From a checkpoint of a small mixture-of-experts model trained on Wikipedia: 128 SwiGLU neurons an expert, a shared expert of 128 neurons.
Below are experts of layer 9 (counted from 0) of a mixture-of-experts language model. Rows are named router (the router's row for the expert) and show model dimensions 0-127. Each number is 500 + 40 x the weight over its row's rms, rounded and kept within 0 to 999. Numbers have three digits each.
Before each expert's rows: a language model's description of what the expert responds to; "raises" lists some tokens whose logits its average output raises strongly, later layers aside. This comes from a sample of Wikipedia text that the model never trained on.

# expert 41
It responds to: Auxiliaries and adverbs. Auxiliaries and adverbs after the subject or before a verb, such as has, had, have, also, often, never, historically.
raises: " sold", " passed", " called", " released", " made", " sent"
router:528526463453451528464523547504474455521511514503441506545506543549493458428456444484526548497561598472502491551472456556556549535475550532553461539475466486543538471507497536473463503496492466551530547510491483536521484457477499486521419506456563494513490453516437591599484561509543537449498459428505466529572488409550473513481528502452565481477535475470423536530465539491453453447491

# expert 35
It responds to: Latinate verb stems. Word-start stems of Latinate verbs and nouns before suffixes like -ation and -ated, such as investig, illust, celebr, eng(ag)ements.
raises: "i", "ation", "ers", "ing", "r", "in"
router:463475616453433509492539521505589545511491545456531536518486504521458490518489492479432604457522492533477513486487490499441428430482423485480492622461573426491544500512464566530500499558457494534475547456493532488493478529517562530518492533522502523515467482485478494465475526458527511496491581463579454491477518555489447454572502521573501547453552457474494508521489467426498489489458

# expert 38
It responds to: Latin taxonomic word middles. Inner and final pieces of Latin genus, species and family names in taxonomy lists: Margar|it|idae, voc|ifer|us, jama|ic|ensis.
raises: "ist", "on", "or", "et", "ar", "ine"
router:442465486532480479515477540403456480461494510558561584484519512504521501522555477529477497460495535526434441531536456505478499497554534539502474581475553469435441489498436478450472545483459483538491500515566452454526447512484465538438478553509533554451493555502560477504518459461549511505480586462531471500500514548541462543484577508540430459425580549488445499426545529475519522522443

# expert 23
It responds to: Slavic name beginnings. Capitalized first pieces of Slavic, Balkan, Hungarian and Turkic names and places, such as Ra in Ražnatović, Ba, Š, Sz.
raises: "in", "at", "il", "an", "ill", "am"
router:515475613526546476452440500473483475500556437424532470465544533450482510533504546518487486525489551516491489547515486485598449515565566509453498471468506456541465551548502486527544468542517531457486420526551490476528483451509564511549535469470455413489536535567528498485531461465536457585460517459444463516558504505522440486536483522502549452478545415431476444469527498530442529484516

# expert 33
It responds to: English first names. Common given names before a surname in rosters, cast lists and prose, such as John, Paul, Tony, Steve, Robert.
raises: " D", " B", " F", " R", " H", " L"
router:441532480510476450560449479515482465483470478483534494583533514504521471546515546506476438494568590579506467508495563420558452546448471548484537497454534504498509507516469471435471409516473531450521504514558467501458435493553493464415458429545503488470536457455541547518517489514549495480543534542506471476491421496510549437490546431492550505480506557493408515481509478542551566532520

# expert 44
It responds to: East Asian name pieces. Pieces of romanized Chinese, Korean and other Asian or Arabic names, often after hyphens: Fang-h|sien, Su-j|ong, Hong, Wang, Mu'aw|iya.
raises: "o", "in", "y", "en", "i", "an"
router:499432531511486552500493467509539573503448547502448496518498468478471455518467452505548434533466461475504487519456538502539577448615491542456533501468555505492462484451558479489494517472527567500520470560519510451515548464518440433535456505499433493519455565488520518575486523536555426513487474435518560543551434429509497552494500381466468516548478512464502492455508486466564507515434

# expert 61
It responds to: Word-initial fragments. First pieces of longer words split by the tokenizer, often prefixes after to/and/was: res(olve), inc(apacitated), inf(iltrated), inter(twined), h(itting).
raises: "ol", "all", "il"
router:512470618487556530549461451519537576399461511472506435548501499556442555536513519526489536540499491470555565567579518531534468464443505489531445494584511444529532546452516476412489489557492512564499509469427502531506508511466500494542525503546571475502481481539459466490487529564486490500510521476473507512534492512411510453519456503492503459443532445473442499550431459491472465442515

# expert 12
It responds to: Capital letters starting words. Single capital-letter tokens beginning a word or name, after brackets, hyphens, quotes or line breaks, as in ex-Vietnam, (Saskatoon), Miss.
raises: "ot", "ill", "at", "iz", "in", "en"
router:516571525543490552509424487395504502565539473579498482460484514492464505462460495556465487483537543546492602546428514582482480532591489509394437471525462513523473469447551464464502487559540464494512472554464493486566467541469517499538530511422480517521588511549510518497494512474523501524521568489452490524489495552431458543511468539473457445469510450506500445458501459465522462488519

# expert 27
It responds to: Opening parentheses, LaTeX. Opening parentheses after names for dates, aliases or notes, such as (born 1996); also LaTeX symbols like \, {, _, ^.
raises: "C", "P", "S", "G", "p", "F"
router:486426541511542540523471424527468470467483507590468406454516536445488501449542501576511504491440478456526526459490522501441457535579562584476520544487495449537490529477478495500561438487513524569449439548452445530521483524499391464531534510479487483532450605485527508487515496469481544499437474540490530519484510481491437555475532461458434521495517548530433554504483491535525524529497

# expert 13
It responds to: Technical word pieces. Word pieces inside scientific, medical and unit terms, plus unit abbreviations after numbers: phot, bacter, activ, "ox-id-oreductase", min, mm, km.
raises: "on", "in", "al", "am", "ar", "as"
router:467521491548561557524488489464520525448464499517484521582509524518553439528451506471451503463515463484495465461477475528497477466494450565494451462559538520400527497546472563592462499520485427504468547444520494481537526473459500572508515502416408541518480604455511452474490446460527499574535546479466493467492557552512500486483537496487469455434553519544459473547584518497494433531514

# expert 26
It responds to: Competition and event names. Words inside titles of sports competitions, leagues and wars: World in World Cup, Championship, League Two, Summer Universiade, Pacific.
raises: " B", ",", "/", " and", " ", " A"
router:553523554535485574506490493469498479474470394481502471512469497534504527452509566514546439440546487483531467536510437596499465489561517471501439496477424541468517505493493494523460510482563474451532530491441466465423529477481544426503446544494447474457507476459519466472466527574443502571552511537509545522474476554546604482520488523463464481507516526476610476517544480532428556521502

# expert 11
It responds to: Foreign word-internal pieces. Mid-word pieces of German, Scandinavian, Slavic and other foreign names, often with diacritics, such as ič, ør, å, Staats.
raises: ",", "s", "g", " (", "p", " |"
router:495433527533476470457494470452505471532416517423487548482489526485486436521504490580530444493510489549466405492522480518581524478526511482463476483496516450512473523512517533553539438519534513580464519543528459480447460447499529550492464521497450498517505498483515533458488487443571488564536581442427432579549521525559525445506502471490474479487607540548458494411481457506476562530484

# expert 55
It responds to: Descriptive adjectives. Evaluative or size adjectives after a/the or most, before a noun like role: large, important, significant, critical, mixed, striking.
raises: " and", ",", " ("
router:576534511461546490523529497527453494527451498482440564481469526524496470598479516559469481590550466475524541450454566484537463480517468455542497538450506476469518525487493492461449444501478420471447511505441567475485451495450512505557496453451497477527507455458526481493487512544489517495535445446533473467534507477479554484507521491577577511394487426468548626516486463474502520535564

# expert 29
It responds to: Indian name pieces. Pieces of South Asian names, often aspirated onsets like Bh, Kh, Dh, Sh in film casts and Hindu topics.
raises: "al", "ir", "ar", "r"
router:453461523545533435458461500393517489471505478552645546521528508463541523559512507443483509540484457507478473506553531544553538419535458463501425464469521555544514483455467501468398551564492518550452526480512557463508491536542524474537470538543455560476486577542517508486518461462547478422502513471435434528507499510455494556536453476475513496477531499498483463458441503518522520498509

# expert 47
It responds to: Word-initial E, O, Re. Short opening pieces of words and names like E, O, Re, pre, Sch, Bre, Bro, including O' surnames and re-prefixed words.
raises: "y", "u", "ud", "z", "el", "il"
router:495411614540473475470506500539472494456536477514604522490512492489490464461454415540485522557489443453571488568525495531526449529543430491511485459479485439532531572439435503542546528553552479470537465576563479491511492538471517441518541521476530445515493472494561552442463460480456469478489482501484523512476525487527517498521514442501561516522582495476497471527475514474438392517530

# expert 53
It responds to: Number-adjacent symbols. Symbols and spaces next to numbers: degree and minute marks in coordinates, colons in times, currency signs, minus and plus.
raises: "25", "15", "10", "50", "30", "16"
router:445447505438482499530516467574510489504545513508462448539507572434505497512429534523455460556573529456481536490407536519552530445495434470474532512454475531491585508436519514520549557448524512540511507517423500571520557525466483431497489462510496451457479517497451533516477525605454570511509481549509556502441548497478431557530458558471478468494480449466491465527557514507549537526518

# expert 14
It responds to: Capitalized name beginnings. First capitalized piece of a surname, place or group name, often in lists: Ad|ler, Gl|iddon, Br|agg, Mor|avians, Ar|hatha.
raises: "on", "is", "a", "ia", "az"
router:461514591529555501504407498535495456530455466539560520554574443475544497470552503466538561500442458518456551465428521504488490532451508488432450510455507448502520555418544519491429482553560531467538481465515474533489536512557483487452544485549533511480495506510544451544448448474517523549449444467513440503453512538518483453519425471535539491479589436532536483538439504567512493493493